config.toml
n_experts = 256
d_shared_expert = 64
activation = "swiglu"
vocab_size = 32768
norm_eps = 1e-05
positions = "rope"
init_std_qkv = 0.0391
init_std_up = 0.0391
init_std_down = 0.0
lr = 0.00709
batch_tokens = 131072
seq_len = 512
train_tokens = 799600000
steps = 6101
dataset = "wikipedia_en"
Below are experts of layer 8 (counted from 0) of a mixture-of-experts language model. Rows are named router (the router's row for the expert) and show model dimensions 0-255. Each number is 128 + 24 x the weight over its row's rms, rounded and kept within 0 to 255. Numbers have three digits each.
After each expert's rows: a language model's description of what the expert responds to. This comes from a sample of Wikipedia text that the model never trained on.

# expert 45
router:135135124144120123139120122103155177150128109152090183100122127105137097138132140176095120138092085145117094137161147148131107123105102158155097093113124127133148114101086185138123156147119159102131087083103157166117161151132119118120122189144073123144112146143078112113136117141119177099114113117179130127148093105139123106077098135142110118123164081132157126132091118158163121112141095149106123117106142108117126098118159125116108152079110146145149103171126100143093135171139106148111123152189135063139112168107116090134127107139159124150123116155111151113108091140143093117135148134130158127142128113135132140152107113131150132147169120079109132124151106135095147124170136149138098108098137144139154100131125131159092110133159112109091155136092157128117110104154089
Description: Bullet dashes, table bars and semicolons that open entries in lists of ethnic groups, country codes, species or players.

# expert 23
router:144113124084099159130119159138169102141165134127139114128117105118102077114108151125127108166131157127116096145121110118154170107141130088138115080118139124111134139125094108165106136132096100107094135137142159116114107143120099103126126152111110135113089129135133115164118152154186115192143126139170137184123094107090157149133127150167106052101142094107079132162183118131112135138097146170131145126131121159101116152121139131164105134109138163158108144102135137102137123155115173075126134120119124147115087113112158152097122116114105124062117096152104112127134113134083148152147161124163140121121118146151140150095153091155106113131152163177119127103136103163147140105153123134128129115103141187145108136104168094142106145131101141105112135132151086134138106100132098
Description: Table pipes, numbers and labels in sports statistics and results tables, such as 100s/50s, Total, MF, FW, FIFA, medal counts, earned.

# expert 20
router:128121114148131099125172149133125102143074125136125157156112139119139138088107106097149158146202142110153121139128132125137132153079172131123167116119150100159124128124124101112161156112165138130116121120148087131099156121120152127180127177138143128113135106134150143109123141111125137137092121140103139134094074133131115140132157139122120134082121134123157109102105170085139128156124187092105154139121130135129119141128130081098100094138166112102120111112160169099127113138150077153123154157151137086137121177135120095151142108104140161120085122141120092106119135165111152096092080108123155105108132172127123143143124085151171096096101136144151102117163124091164118123122136158127135137138159105129113090182143155089130152106096144112131155151131173072134154145160139
Description: Function words, table pipes and punctuation in articles on railways, roads, stations and bus routes, plus railway, trains, highway.

# expert 40
router:127179137115159123122132139129135112147116096132138133105116156168117172114164071104106140115143125138118103099135194155154114147107139120133122137107129119163102123138135141154160130151110142155113173144125132101122189120100128144138153139129137100116132113136105144122162122116128162114120152189071086161119152120127123163099095161113158124136165078141144096095098156166143125098118138155153137186102195149131147100144131127107141118158112132102134119157157117169153107116128141167144118136189095136135100089145112143145115094130126086132113143114121095142141166113082145104120095174115094122101139112103140172167143131093133129139103161098117121142109150103116112141133112122149137123114142149129156148137162168108151126165153074131124115112146167094164152134132099
Description: Nouns naming buildings, facilities and places, often in article openings before in, is or of, such as Airport, church, Museum, railway.

# expert 24
router:122135109144139129160116115111124161125120144161096128143170137157145113163184132103125096129118080131127083132062127134139110137145147105123118127108163089129147160131106113169097169120133094085109128105141128117174160140156139133092160199124146103082090110100099112099122104108124142163146125081112129138154173121112158119133108134140140076094149166173145137140147134131126164116094160081123119101147115157108136159138129143166069112132125122093112111132152088133103149095127125114133140144117163158113098165143123140115116143128113136149118115100102123107106112106114137153182159096152133150123131126088100121176133127088158133115128104112089166141119133180126107144110132115113115136155143142153155160103131151102141093133093106130118128139164124105118121082109169
Description: Wikitext structure marks: == and === around section headings like Plot or Sources, table pipes and |---| rows, and line-final periods or parentheses.

# expert 4
router:093148106139117110130151112177091153131098151095086110136121119108144135158126131113127063133146170153125089145103115109113170136183146111177132096111159100099136136121159097110143128173099110132115142127153113143133140119082108102158109098094078135154141103117123068084116136159116093127112117147147169108163141080132148108146153113191112105124163098125148140083128107122136088138137145153182118154129171144156112130091164129136116125117186136108124149144115141126144099161130138126125143092118116127096164093119135126140160179152094130080108107124150128143097161121154148103136112123152126095153143145098120101118143153143110097117149162128157135120148114168149128133102095094095088108150124140136156128104124116153163111110130132099121142114154121179137126136138128
Description: Opening consonant clusters of split words, mostly capitalized names in tables and lists, such as Ch, Sh, Pr, Str, Gl.

# expert 48
router:090138127123142139094107126134097169139154123115150113118118117123147127145082175121146076123135134159139160129072118111105110099141130137103124140092146112117091137130125138111147138108119148145094127174119092169156102143123093159105125143131097122112111125156109087104116108114087089069151073120060146092131163090114158102147105118121113122156170110123137098109115137137143142134130111140144081162142103143141121158086159100143197097124105114169124119111124148114069103163146115177135143127070149146099158092121114128118135137113137088151175138149131122096116134107183126150149115118132122138143152151138110125141150113116093151130123131126122101110118103094090127172142087163096094097113114130127161096130143107116124139161133145132138138130136143140176141138128094
Description: Short inner pieces of unusual proper nouns and taxonomic names, in species infoboxes and foreign names (Garcinia bif-asc-iculata, Tegucig-al-pa, F-ok-ker).

# expert 12
router:121134107156130122129167129153147117171123127098152126091183129127091104148141092133099098096109098137129138165104151161144127103142159140109120129144091156101137140151132123143120157146170151063146109117111142140107119163142142147109115106092137105069099132132144148096162119104155078155118082163087160130151108136115124114170139143135100152130108129132161115130168110072148139138136138120141138099087149120132131129145107145150145124111091094106124131136128103093134165136069078149115117132121117146136105170140142103163132102100132080135172097099149114164144145162160120099130118134108104085137136120085103132136089137144173118106126163112157137131110116096172156109127122096165133125152113108148099142153085145140137116131125114165114133133095140108067130140157172
Description: Auxiliary and linking verbs after a sentence's subject, above all was and is, also were, been, has, would, often opening a definition.

# expert 39
router:112138144109117154154082158114156097078134141169119179177160130134103145090122145153142090148113141136093132136139140126096099171114163083132136119130127132145125119173122117100140095099119125128128132144110163096138097169127117115167135151114149113084128141117184158145124117132128108150124140117105180127131100140132156076150155155131131113117126160127138168120083139115157137074089108115094115128098103125101162131176105132124106107132151118144162123083144078098143131089130136134094109153088148134144136150116095098109148135178103122171150129139132168104132150117092170115133178134157144134132147144152099120110170133158120125109114149133106119128082138140135074118107151135164134147151151071139126133164121134119087154085135129152102155126164143097125127121106145
Description: Dashes, commas and colons inside figures and date ranges, such as 1984-present, 583,000, ISBN hyphens, and pound or percent signs.

# expert 31
router:142168109123100115116086134158123136151095155113133123148128134162125096112138127143132170132107167093130149094099168121132119134106113124136148112110123094141133136124150145111130150083156129136144138124102126104117125122134161114137123124133126109101103121168168140115191121087100165156125132120110130113112062141124123119138140081127163120122160086148121110104116107099146122081111130128111184138111142074171127130182113127132173115112130165145151138157140132106147126100150180119109121096062151151110109153115092148125181149114131180175137130138083072122119156120099121139146115128113151135103111157096122177108114123111103129150076148171135132135147099111165118144147146155157089157142102148090098147139118146124127163097143127155127141152152150169103111155131166
Description: Indefinite articles, size or rank adjectives, and hyphens in compounds, such as a, another, largest, son-in-law, family-run, multi-day.

# expert 46
router:153109132170130091097148115120137123110116147117161131117135120131112062149139077100104163123124149130077145125145115105140077114126151112118121162112105131086136095158125138125128113097117124096137118119140134129157115151163143098177143122169150154200124137124136151126097147171118124111100099117134107146121131141124123120159153138104126155152131133096144098107143119106105178146133096169169162112140109128089124139098120089157156144089127073108109119107103137125107120170162139169089127122092104129125131108116125132109107138160120138106145102062153139178112129128125119135117169109115105116132129085154109089093147138168169098102169138118122148137112070136110139209141126166168137128155110137109109129114083121155142160104137129146114125151115147131121114146160133
Description: Function words and verbs inside quoted speech or first-person writing, such as do, did, does, you, I, and opening quotation marks.

# expert 11
router:131137188113143141149113146137116108087128114160134160094165080125136089163166161084141105120106131164076144179145105146099129113086113117131129154107132140107125132148170112104103111102116128117122106172146151142145108152158119159126120120081138138118122126112155125116122099136128130164119125126177116149157138139137131123165129134172144129115138121100096142142129138135087114147127098144131111077178133136088090108101164140118086088189118176107135095118103099137089123141146106133116132090111123131157093144123130126142115120107116176147118156135081171127156121109122125168130110114141089137114126106117127133137123091158101112156134112130137107090151124062178136151148180109140139104120168110141086098150143106108156094102129145120109119145167104168155102109134125
Description: Tokens opening award, honor and publication entries, including dash bullets, table pipes, the, years like 2010, and words such as awarded, Fellow, Outstanding.

# expert 28
router:104149107111137144132094145162121110183126138116116184087124101123139124105123097148137079149126109153120148151103097133126164156137124129085123143141179111102143126148118105107131125134125168155141096137119103149126139120125100141141081116092082114135106130119155090146120093121175130170146153158126152129088124104134149089120138133088125147136137109087117157136160136136098096147129104153128134107106109139107127154092143134132127146148181105148118157104142111097122148133146135091093161145151136165155101108150152089100127129140096130096156132140105143104102135114114144122087154101116170112158151095149169145110127156116119147095151153153129150090154126164104146085089084101094122180151139160157118168106155163106152125143086149112095078120130159132161116121172106
Description: Standalone numbers and digit groups in tables, career stats and measurements, such as 53, 28th, 7,286,008, 100.00%.

# expert 56
router:141117091127078117117110174161102141119124119113114139143120142138115147124086114124120101142116136128123129164099121114109144103095157138110088132111147132103088097129162112165110144124123120134143118157107107166146160093111120056145121112132157129193159109142153139146090142141121114107119124091127129124131114111112133094172110123168168115122145172127125108155103172169164150159124139158122123119120172105147121140113132129119134079136125121133137127122125170167117088091107113113083148124118103158105115134149151152152103159152157081140166141130105158130125136084172156089111107118118142104148120125140170145116156130129114110148106176133086145142155138160137126166138086112084096135072125138110134118144124092100157151146179106121201101117144148170141102115112129
Description: First capitalized syllable of place, ship or people names split into pieces, often in shipwreck and war text: Brid, Jin, Arab, Mus.

# expert 22
router:105149129141138138121079129117138126140156156154147114156169153120162137115107095149129088124132128113103130164139116118111109153137148108133092079148089130131124113144111130139102114167167145146122106130156119129129151141092101113106100143120139160148114122138143056108122108122095188159149169097082105119170168117131168107066135157085131117127117129138166172139104140100125152139146144096074172151114110110091156105171120126145125143117146085128120119117128138119126150117154143124107172134102090143132090132110084110082115150148136135130151146141142123094125109125145158116107129124135190109160125104125104112112145129129151147093143104139113168148086142150155162095155099095072102135162179130145115168149109164111109146151104143157137117106138132108157104155138129
Description: Closing tokens of infobox values and table cells: pipes, table dividers, closing brackets, semicolons, final digits or word endings before a line break.

# expert 62
router:068145137123170099110084146099139138130091140139135149124118156111110107120104151143102089134105068131122147151108128113085153116161110118116139102162102142103156134131133144092181132125145141118140093143090103171169117127122127159127128122140155147116085132110183132150110118101178122084067174167113117137132103149154180106146148110079112130146125118138128138135160125122127140118136130111066113088129117124111123140115112103098090151128141062123076109120130132102121139126155154127068188108163135127147135137106170143080120135135117117153133135154144128115109164137098118112119137100128148111118146125131134111127110166137139171111175124101129150146070146123144159126113092133129123118128121156113113136105105091119139139121130142142084093114111116077108099153158140
Description: Single digits ending years or numbers, closing parentheses, superscripts, and rare scripts or bytes: 198(9), (11–4), ^{4}, Greek letters.

# expert 13
router:159134118139093155128098100146171141149101134153139112088150132131101101145114185099128074096142109109177111109128113097090165138159131128159107117131175076110167133077127135108163102127116135127144151100120112150139142141101088129090159112147103177136123124139127100105140132086108110112092089099123091131103135105147139118155159128145101078147146138117133127098124115111159103135152114135138126140123173132139168143137134138103161136131087116141131118120120100110154126116148134158121113106116149109086150123106087122089141128095099085117160095160104115156125129135092126146149147169118100097116157172087164134142138156135101086119095133105183095097134112103109107161107125141132070116087164099119177134117138111131145143132133134155139147125168120154137144116168112
Description: Initial consonant-cluster pieces of Latin species names in taxonomy lists and synonymies, such as fl in fluminensis, str in strandiella, sp in spurius.

# expert 60
router:127142140125112119115113128073175150114146106126130125145135116089156165106110129148111087117125080096161124128091117136149161128140127141125145079127155143147114133140135133152137126121153150148147128157115123176129144120119109084115174120146135096099124152129165108127159146135101099110103113116095091138107090113143147110157083110155136111146144120107128093117138147137153095124144081118098123120105165081165120170142187137090171132116123118158135140119111140141102105107125082150131150096119127119111116128124128125101125096133166115151166116128121137120135122134142170097178132109109135134143159160162144130109161092136157072123125185123116124094152111124114161179150115118097072140093149135118160104172129150127120117158148148120079141120160150151071157070089099
Description: First capitalized piece of a proper noun or term split into several tokens, often classical or foreign places (Trans-danubia, Ep-idaurum, Sep-timius, Pro-, Sub-).

# expert 61
router:152140111125096152113155145137089115128125139102092114103128146114099150130099120109110109110127147135139100117117097125155139097127162184147096098154163130099129082133130103122128113119098120089150129159132104146136119124131124092074142163143131135165137111081097098132137099150112090098102116104128137114102130108152129130178128097190146143154157149143149134077100129154167126156131127173163109149172134091159092095140128108085137091133157173127176138125118132167103111116156143144149155146074130160176143110132133146104102124132136110124183149145121141114151152099157153123173130129137106105159135107101159143123125121146142128121101185126145135123171142152106145168151100105099109118126099151124098128128167094146146156076144123119137096135180138164129119140106130
Description: First pieces of personal and place names, often German or Slavic, in lists and tables, such as Al in Albutat, Har, Sch, Kam in Kamienna.

# expert 38
router:117128123112133119131122126106156132139121106103177091100128115137110133117175121110088127105142134155107159098130141133109101143083117126161172125118081105136095139159175102103163145118074074108115133207131141085120145118142132126100164131140140097107173128108112153121132153153099144125139150124089131136135098117127075165136094132172133159118132145159101136163085156142088156100102099137181100165138143141122131159141126118122119104160106151129126088078118176146135095128111110153162148147191154084155138115138097115123121112108141079164104141159131131117140132126135138134122117137157122134112134144127140106127117148117132145127116098122115110103185149128137117133140138135165123099100165132159135179133120091068151062127136136132107148129106149107134131119114137
Description: Middle or final words in names of festivals, museums, societies, regulations and committees: Festival, Museum, Council, Verification Committee.

# expert 27
router:158098093161123152137114138120131104113116123127134144161143108120105141094130111139146104164091126176124152080111127123158110179104102092134144093129112145123121197128134143126140172109131131131162141135093153109111129118118125143176098087136150108102168122130149137143145142117086122194154134141134140095114080121131122076173140099119131152076161125150112089111090109096142112100105128187146174121112132084154148112166118128105091115124128120144112130122129124092179131116131158097131131134126150105100139099126115122086170173108115165134097111148144116095115149110140118123151159097137136148150118152163134165106120144121091101151066158149129094068142160129128101126151169108119130152151115113093147146141115115137145126144127130153106113125131134158117135164121174
Description: En dashes and hyphens between numbers or word parts, as in 18–15 scores and Russo-Japanese, plus decade digits like 198, 199.

# expert 47
router:158151126114189103133117104122092138128179117145141123113114145125134136132109156120126076093098112118150135126104113180140147112105159134118168118098107126128118154168084089124103145140162101146146162137098095134102124164098147144137134113104149148125127145124124095091126063149120130116149145135111129096101107146130109120174115101166128125117150149134138085160122102161187149131160121158121128134108136139157187118078153106082109128160121111134135172123150165103134101146149163134186145118113123140116132165176135132132130133136102143142159130111125135113116128140140074104100141137167113098134105104139123096114141170062093133075090114152174156101129117134097141107118148092110142144117112134118113128110135135087090140127116112104122142094117089107101132090125096
Description: Word pieces right after an initial capital letter in foreign names and places, often plural-like endings, such as Omsk, Mensah, Kitsuné, Málaga.

# expert 21
router:125094166114152136147146144108077115144117136133110127088135146138134114099131139086154128090122140133146153142123127095097120153133145155097109124186135141115081104101120069083107131159115098111097151159112110140149072100163115140141144150117171167154101093101119110129128104143124142092128106078138142152124165106124151097148147102179161162132148132144149139101108116142144140157093106174140105154142111116152120118122063148118125127112133120139154116125117137160139109122137157142146179117105171158154117101153157119133105169121094124121148149123144098112152164112140136122140138119082096131139147091099162084136116140118110110139093133143169141118121080121139097143131121131075139111131157148112086123114115083104137108063123136127179131124166125147144092158144157
Description: Pieces inside English and Celtic surnames after a first name or Mc/Mac, such as McL-ell-an, Kell, Gill, Lenn, Whit.

# expert 2
router:147136133099131139148100129098182098103168146147116119129100143125151116145096118157147118098100141124114134140089145111120146131102104124158114126147118143162140102135140128173144155136164108147099091095110092173080164131140183122076149119146157133164123093131145107142177122135133132159186108162140119108164156149172174133125146146107119141124117122154112165118111142142082130115159162091070144154124153145095120131082142130135181120162113113130127116126117095150120133115096170136116096116099083111140094122130111124089106136142139090145139114098122171109136132122134111115123145116144091132159107137112103142142098154103134139142120102114115104164088140107148090108198132106052142098118156098149107106127108119143115157139113087128151142112113101128133153122107121
Description: Last piece of a noun or verb before punctuation, often plural or inflection endings: counties, formed, performers, Asia, 2008.

# expert 17
router:110179084100104153149092124153114150137115129144115109084116146136164100152157146103122178103117159125090130167111160094161112148105107113123176163155146136141115114100088167117138124144082110199111141084114143114141113138118132120135143112154108128116159085177103144133138147129156143149132104131162122115098147104109102170140080153113166101154112126142088140124147153164121103103158149082107138136144130113161115116114127161108183172117113105164120132094094150131138128099122182131138124109075102116114129172114133105111125105095131124109128113123101138111104110141131144135163149086121164133118117133125162120113139090105151183119129146151119108149165092137134132138136159158160123156143107121126098110141148106124107179139125124103150149132160185125121142142100103
Description: Quantity words and "of" before plural nouns in descriptive prose, such as many, several, various, variety of, collection of.

# expert 32
router:130135164097128130125141102117150091136169116148165116134118113118150155110167126141099112143098075136100121144105130149107156087070111159131127136151107117118141140168159093129127103099129139140125116139131148103127154092141108123128125130140117099079136171080128123081107161146100137144116147122164139146145105155138100139102070149108096133099138157117119096175145122129099123111106131183186155100125126115091135128117142095084098090131103167150117120122097167155147117185128132147121112131135141138171091113099098131105138121092156143143084139144090146102177115100125098075143079110156086124115123158161101117086127089106137132143107088144115107104146135137166128132160143103128077142105179137146115159122145119117127116111094129117116138126159126131147126105138151
Description: Capitalized adjectives opening names of states, courts, armies, orders and parties: Royal, Supreme, Federal, British, Democratic, Swedish.

# expert 15
router:135150108113129146118161166109109132101126125127104106103130181152135101166149138085147127089091110115162149135120144101163109130121144138126150158129124113109130145078123130164153108125111134156109103078137136108151103117172163136123085103122140131125138146114099140141100111133135123208150154114150137067099116122121102135133129172136132139132111137152097140118153153114107124152136175086095121128164107097110118143111136067117146110062134145163111145087104110159091102122161138113184081107084173132093139126161147147111106137148134116135140112085084147149154068096112144156129152119120107136091142129162103108114161120109164120128165133154116125110131120159125129122100123133150148121093140135133086116144173139144126161156128094108105142130161129090129108113134093
Description: Words following in, of or to that start set phrases, such as in all caps, in exchange for, in general, make, within, protect.

# expert 1
router:116133139160087136175103134137119132131087132124126113112146118100173150165107159109093114134155176149119109085123101114149123106120155126157147152123146115135128126067138136089143123090165123119106174119128143105132107098144097113126131101152106122133162121056120111118102133150110130121113084124114141142139165121159157132149133107166136149096178100134131123151080125118134126100082100133153128158107116144122121119079133195158139147141116118154129138113113135150139110145116178161162154104109119116145093087101115084104109156125104120087148157132129123173150144148151086135105147101111120125146138134063119131113157106102125126105164153107146133118118074141122138139114108178112143121113121130105095125169081122129138166155172159153106117108127137114190105141149139
Description: Inner or initial pieces of split English words, often compounds or rare words, such as d in goddesses, ew in housewarming, carto in cartoonist.

# expert 18
router:174109139114133122140147124136106090162133108127129149099095116161108112112102109127097120163151129125138118110151140178124131111136104169132125100087114131168119151123109109162108149117123169145163119116142130133160138115149097150114133170123104125128159128099080145136126151147159141119110154166179096114100133122137126148090095108109147154147164072143151132071162166120127157156128161157170095126113135144086131114069163123098102140091183127139125126134133086155127137129123091104130148150158156154152143161132149112101157101135143135091133123138103127125108116138145103176144087154179114167149106073146105133120160141155147132152115137085133132131170161158098117092134135109094101155119099112120164103142130113091107155145112129106119129127124118106107165078139095
Description: Club-name parts and country codes in football results and tables (FC, Hapoel, SC, ESP, KSA), plus line breaks and cell separators in them.

# expert 34
router:115135137110122115126106134067095113077115131169097132119114137134129165103155091117102101162163093133134179115151120139086137137113118121096119150132097158163102152150122101102152094138087124144124143125146122096204155144122148152132120142091115131119122181138140109135166100187135133112141140084147143130120065160099097111133123137106104093172152127123108127164148174105157132106093111135094127134102105108085096140146116124082138106141103129111117173177127149153117121123135109134151094114139108110113131130122134116124128119125106127155104149180079091098115100163158108152139159155100109107110156127105124102160176138143115126122148115075126091128116147119112144145114136113123132133120155108141136089095115097125104104107135130114121123118115097133112130063122080
Description: Punctuation and fragments in bibliographic citations and non-English titles or names, such as pp., S., According, ac in Iacobi.

# expert 26
router:105111147150174148116146145121134115138140125175092131094184133107060122126156113142102062124105130086157119115103152154177118161133139098123091153168078158133158114106133092177125081096130151081135161140121109124167129108130143118163138127085128130118118162122096142131135117099186167154126159120093116090151126132113108133074088135155149108151172115118107096128148141137167136171144169136137157127084136129143135125134130136112128134167136138112124163120134128116127146124128105137118125070160142136148120115130085112128161105136125105103131149114160114120120141107116120102154096125130106156135096114128135130105131126162136170143155117128159101143142141107115128102137111104104145137167140140151153155083154100120116111164088110156164127130151133078101180152113102
Description: Line-start field labels and heading words in infoboxes, succession boxes and lists: List of, Coordinates, Species, House of Representatives.

# expert 49
router:137150114129131137150138126111138101161116107139114159143136141099093168140122087159147139112121135135109119120107172165095119133141124144151121111112156139106152110128124130132136122086109137109148141069146125106127113095107128148162127175159162131133127140173080123159174128121114089163132079131074112119148159132121126118086089179103152118098128141179092120130078149150121124123129155138102169103096174169131156104118177151131144161157117148127178160155153153138161171125156139132113109168163111137154094101116089100174147072131121079107120122126106152122126144130106146131114116097091115093127122133160127156138114162140159088146110112118111120114108136125143118105126108083145121083115142117103090101167135171135150140153143075113159118131146129131150127131145132
Description: Nouns or it/there starting a clause about places, facilities and statistics, such as the station was, the village, population, It was created.

# expert 9
router:097156133111096113099105104123135143106146133132155125157158116109118158104101092129142096126121121143149120162082133176140111126129099131093117140132109154125127154123085151116124114170156157136119129136115104159128100145170144170144170164104158157086151170154116114134144146129107100108139109110118147097136132117106156145128090096166114128136112092131133096117098114146086134122173075165122143146116094148143137160073156111103146148112110116139117121140157131122142129140089123151138145130097110159157186158130140157114136122112117168114155111116115147110116113120109146114135133097142136104114093142151118103143153132089083100129141123087092194126174180117118158159156118119107097162099104130073155101106146165124072142131157092071117130119132130077129119133117106
Description: Middle pieces of transliterated Slavic, Turkic, Indic and Arabic names, such as Bish-k-ek, Irk-ut-sk, Kal-inić, š, č, kh.

# expert 25
router:150086129141129164133164157121119145146114116083131149078119117134115095112156116108173163173147170173154124080103145127139141105166110115165165116123130149099126094139147110141110154146148126125145146157143095136136112113107110131104123133123128146149140122106149111166102161143129113185164160121121145138110122114171104132113136099145123137098130108149090139077174108089094147147106154183167134170082123118106154142100123091144136134085164114126150127120129142149150148190109128115124123174143137113160115099136155136098173147087137134070087130122133144120130149129145093120163143120142132148141095138163146093152085158136119104138131126120124156135198171116104108104115112068113105134104123122159141139131123121162118122128116145135109132122145123170150155099147152
Description: Words about leagues, rounds, games and results in sports articles and tables, such as basketball, playoff, first round, season opener, Championship.

# expert 41
router:115119154145158120130105134129124153141104111138114158077130114120118072079087121130099101117147117131124131176100138088114094090114124121095160165135129119136152118155178156121109154125090155132121115119149106168166108100108152137094093119106165124111114116096127099168120135159116135104127094119148124170094181103121166127131150074093115122138114156133138140125064139105120145108133116107117132160143094113132099087127079168140123122125099084124144122147149131113115139104133079132121152132093121127108145131127130126116126139127092078146134114176135121160139089127162123095151140132099090104152103122150110108186142138184157124164110101178133135133090122100129090115136155138118107164080118100114099116112150131101131106105111152090095120110152162125154124136166116
Description: Short mid-word pieces, often vowels or syllables, inside foreign surnames and place names, especially German, Dutch and Slavic, such as do, ie, ü, tra.

# expert 36
router:106079148162098117123073138116114141145127142164115146156166159109141102124123107126108092109094151142158118115116128101118115160099118139117095145122120121127134151151127109154091144109144097116145127141113119182119133158106109118112119134120078145123119148160104166108147114149181138207164149142106163141149115109138125146127156128128156159158117138167090154161103098142118119132123109134164136096147167114121159147127157139157109114106121146104095100103127119140099101145087100151138163123166136152143130161107160109152140151138109151103112171118096123162126133115147158125115099148143171133094194118136122109145156114115101079094128086140126093149156090161171113092081141154100148128077143114160123170111122112122137130115137132075118124135163162140104122141092128
Description: Line-opening "- " bullets in infobox-style key: value lists (Editor:, Capacity:), table-row pipes, and heading markers after line breaks.

# expert 14
router:159177099121162134149133125143102101171157141099107177108094108121127128123179167100108116169192172167141109126132138152130147136125128160160142167095149087158092121111105118144121151153131161120125117149150146141085148131142136134128125156110108154103136130120122114147101159172109134153091150147182164176112099121146141118139102117128117132136157075161145130089164114115156140117172146157147117130101114140103097098110141105105115103106146152143120125144132103136100129128153136110121144164126140126110117116144165121105185047141148152137149106128131134135130101132123092174167129136146112167103116133124110124120166141117150117157152131109126131111158163149151078097138103119096106169092099113132120107100154132147121146123125143134140150121156140120091168063139122
Description: Words in footballer biographies and club lists: club, League, Serie, professional, fellow, the, table pipes, before years and club names.

# expert 16
router:092137141088149103102155122126154098146147152168101144131153124114129152125098150171141079117112117099145147161090098153129114155158124117131118123134112128155137086120109119142164102117135124155133162110133180185152114080135139124142120113117073141151117135108141097106102159072159179159127141157127121104156157113155174138086116131113135096100139129109153118131112133145157144173161109116139099119123114144138087148099128111137108128154113133120167185134140115093082139095151117082116145067104113143144134116081085104133136107158155164144168110140141149121150132117116127142149147147108190133087104134122134150104121141124129117158149127167163092144160153089119154110169144124140141078140142128096134137114078151104159146129123104140104147132123135113122120087120139
Description: Field names at the start of infobox or taxonomy list lines before a colon, such as Class, Genus, Born, Coordinates.

# expert 53
router:153097144101148112136166112144145148153172136130108132058113136120116148145135135087149147094122112136125129104152156132138096103127132177124174093153126131116097124162147082144116108124133114101119127117154140107131129155101109117087174146163174127109144150119097126145141113127144115117169146131119097119160173189145115135097092107132117189154087091181133171138134135147092137141098141110126109170090146132106136106119127099107145114125142145137133108169087096172166156126115126122156102161176127121107107068150098121154112134132149084146103131134103166135144093125131132118108088131136105118148104099149091170160134128117112174139102072113115124136093163149137142114154100126132125099112118124128149091131156106167149134091110119154174140140140113110119119134122150
Description: Final words of organization, company and media names, such as Pictures, Entertainment, Corporation, Racing, Studios, BBC, Council, plus commas following names.

# expert 57
router:142128126141113160144159137117129132130063140114138125169146150152092127133118116150103130140101130087135137175162160098131113123117128123114157177159128121128133096084127092138167143127115101149158123083162136144114120111099093149143137124145154126156091097133103106130157104137139113132127087144128128115151158112148104095153154138156133087146069164114170164120141128119141105146103166084114148098148111155170144105118106125133151148165145091131089108094143122087105136081131144123120118121116106082156125174141148133120147110104129136108160125086120108138100126151117185137133118165111136098109143176092131072107171157117137117083124164110097115117087116122120113102099168118142142117121117116119084154132154149096071116132164136159133148118104128159123130108154077
Description: Prepositions like above, during, despite, at, on, of that head a phrase before the or a date, as in above the ground, on April 8.

# expert 0
router:140149105123125096148142152082120122131098126115120161108149131125154096113151142087150126186161142146160125105104134158158139179103127170162138137073107115112103105078109089138114153154132158116118120109138112134126152112132152124102108136114131130105129148093120146183163173139132137180122137149168145112104085111110101159163087121122116138133128077155094147099127129116108135150112172134195122104152147121115143136117134127101128107115157132139106105122137132132121159163135085121129149136158129145130132159133152125100202087112121150098105117096103136145166120170151138152148120099149160166089121160159139122117138140125155100112159158090135125131180144106157108120126134095111109137111104142155094129126084157154129170146130147093106147133130144121112182078131117
Description: Tokens in football league, cup and season articles, such as League, Cup, Serie, UEFA, playoff, and table cells like | or "for" in "Qualification for".

# expert 37
router:126156112142150129144156142139096137172127131141135147156087142140171112131129139118130135145156174131123142117085142135109095097106171143141125097105158100111150126101136143083130099126127159175096142174136131108144136094152128162158100099122085157127144165140178124067141136118101135110105128129086142121118139172134123176120150121151099112116083079141117141105120130109129154144076092104125148173144147138117088141122141116134166154134174068134167125147142146084107088175122129129112175147138135119122139165120150121167161132133132141144119116145121159136142095142121196162105100124129172136085150147144137137127135137152110153131095088168128173124149121105144133109102152146147148114126173088130112102140132148130161100113171131142146118113121166165127114138101133
Description: Words and name pieces in computing, video game and software articles, such as computer, software, video game, GNU, Linux, Unix.

# expert 63
router:131139107154073109121138126129127135121124132097125116150122108112143167088119128153121071134155172150118087096105105110119180131134139166149094113137142123097099120158158125097158130125122147162138166177132134145164182147129118126124090116124100098134151118121122109146109196133127103112092068139087119124119128113116141127159111136123116092101177131117174144129106165138180092129103121108106116155113168098140121142108137107086128070131146127155157109112135146170113105078141135140148130097090113105098093118100149102129102130162126080094119122086110121153128153136143130092146118145094098114138117145108145105130136099160149158132124190113128115098135079128115153176157104139132098101142171123140150121151141136121160132155131130133120128133165161151149126096138102
Description: First capital pieces of place and team names after the or of, such as the river L-immat, Swiss Al-ps, Val, Col, Mar.

# expert 8
router:164148096109097117172127129125116157165113127096132149156125112113103107106130113151126104132152117114170119134130097146106136134125143141130176109100094155142129131158122117165111130072105125091123105114152101140150157099102110124119129133123162137106092124167139138161140102205162132111162123155128181109122105093107114129148087100097118163174135158105102132134144146149131164156145125174108120140149138123133091169143111147096091157117113127134113109112104130159113123121171144132142146114109164134131136131166155145126118094142117128141168126142153171118157108113158082093144121177144137158101108148179171075120160124182130153126079112158132159114137145135123121089091090125055132125103105144106122155103151130117111130144139085105138124122110125093109125103129105
Description: Word pieces with diacritics inside foreign names of clubs, places and people, such as â in Târgoviște, ó in Þór, ë.

# expert 51
router:151092104129112145154177136121109103161126135088123141100132153110094133106096099141112119125134111144154109123166141124110113105168125156156109131132125144123132137154107101125082093150160133096167121118157115102102114161095134103111134193174089150117123149156087138122133125131104105127139089149136092143142161147105094104084083135103113168110124102136111168154116089137140145178118161136127171096113145155133135134152174140111152142112141098057157149129103164075142144144157090123154119152152099143124128095127114103136141101130084104153147120107164144178122116097063093127133121164111121151134128161149133128128103121096120161162112103139159125143110141174122125125097128084133110127134096144113147111143133111126137127117129146134145118146178087154101124110103169
Description: He, she, they, who, and has or had that follow a named subject in biographical narrative, as in Gonzaga has, She won.

# expert 33
router:134153136157109152123097128120137153130143156107086120159161117108167127114138160118109147109118148131106136160169133161157127149138106158157113163154077105141131117125136155085109142159130135152122092110102105120113160077094129099126135093137131084134109139145123145111124143148130119155116099115133095097136116166118075107148137103115158090107112108136089101119159090172117166144130153104118096149127110102143132089170138138169162146135112078139117095150146123093143136142114147153062121134117142124134090129132105107137153123129111185104161147156125151157151109153094088122113171085114169113145127160116131150091105100143152159109134162096173117154140102095113141182137146153160121144158110148129121143180089102118115151097117148094111117149125165111118115144100134
Description: Commas, and, or and the slash in and/or between coordinated items, plus modals like must, should, does, could in expository text.

# expert 54
router:097108128102180103141107133121093077102119137107154117111141167085113086115099123104128126087123104159083112105101167131118120141133128127082146146176091132119093144125110165137074187147165131128146132125140126196112110164144172150121163155153139140162158126086106104150122096122111110109102095093120113127155169120137152143140129115158121177113155135125140158121114073127131107129129093162138123141126095135134152093095128126126126142138102095131123113142148082130130135115155142132160157154109121133151146108152164145111121138120106098118183148115157152102124138107123114104122095101125121117146125106125113133160117089095085184104167106098126159153102146144111121117186176118097136152113107110134145109132095123128154111116134103124111087111154117109171109151132126
Description: Final pieces of personal surnames and place names, such as -kov, -berg, -ville, -ford, -ington (Push-kin, Mecklen-burg), plus common surnames like Smith.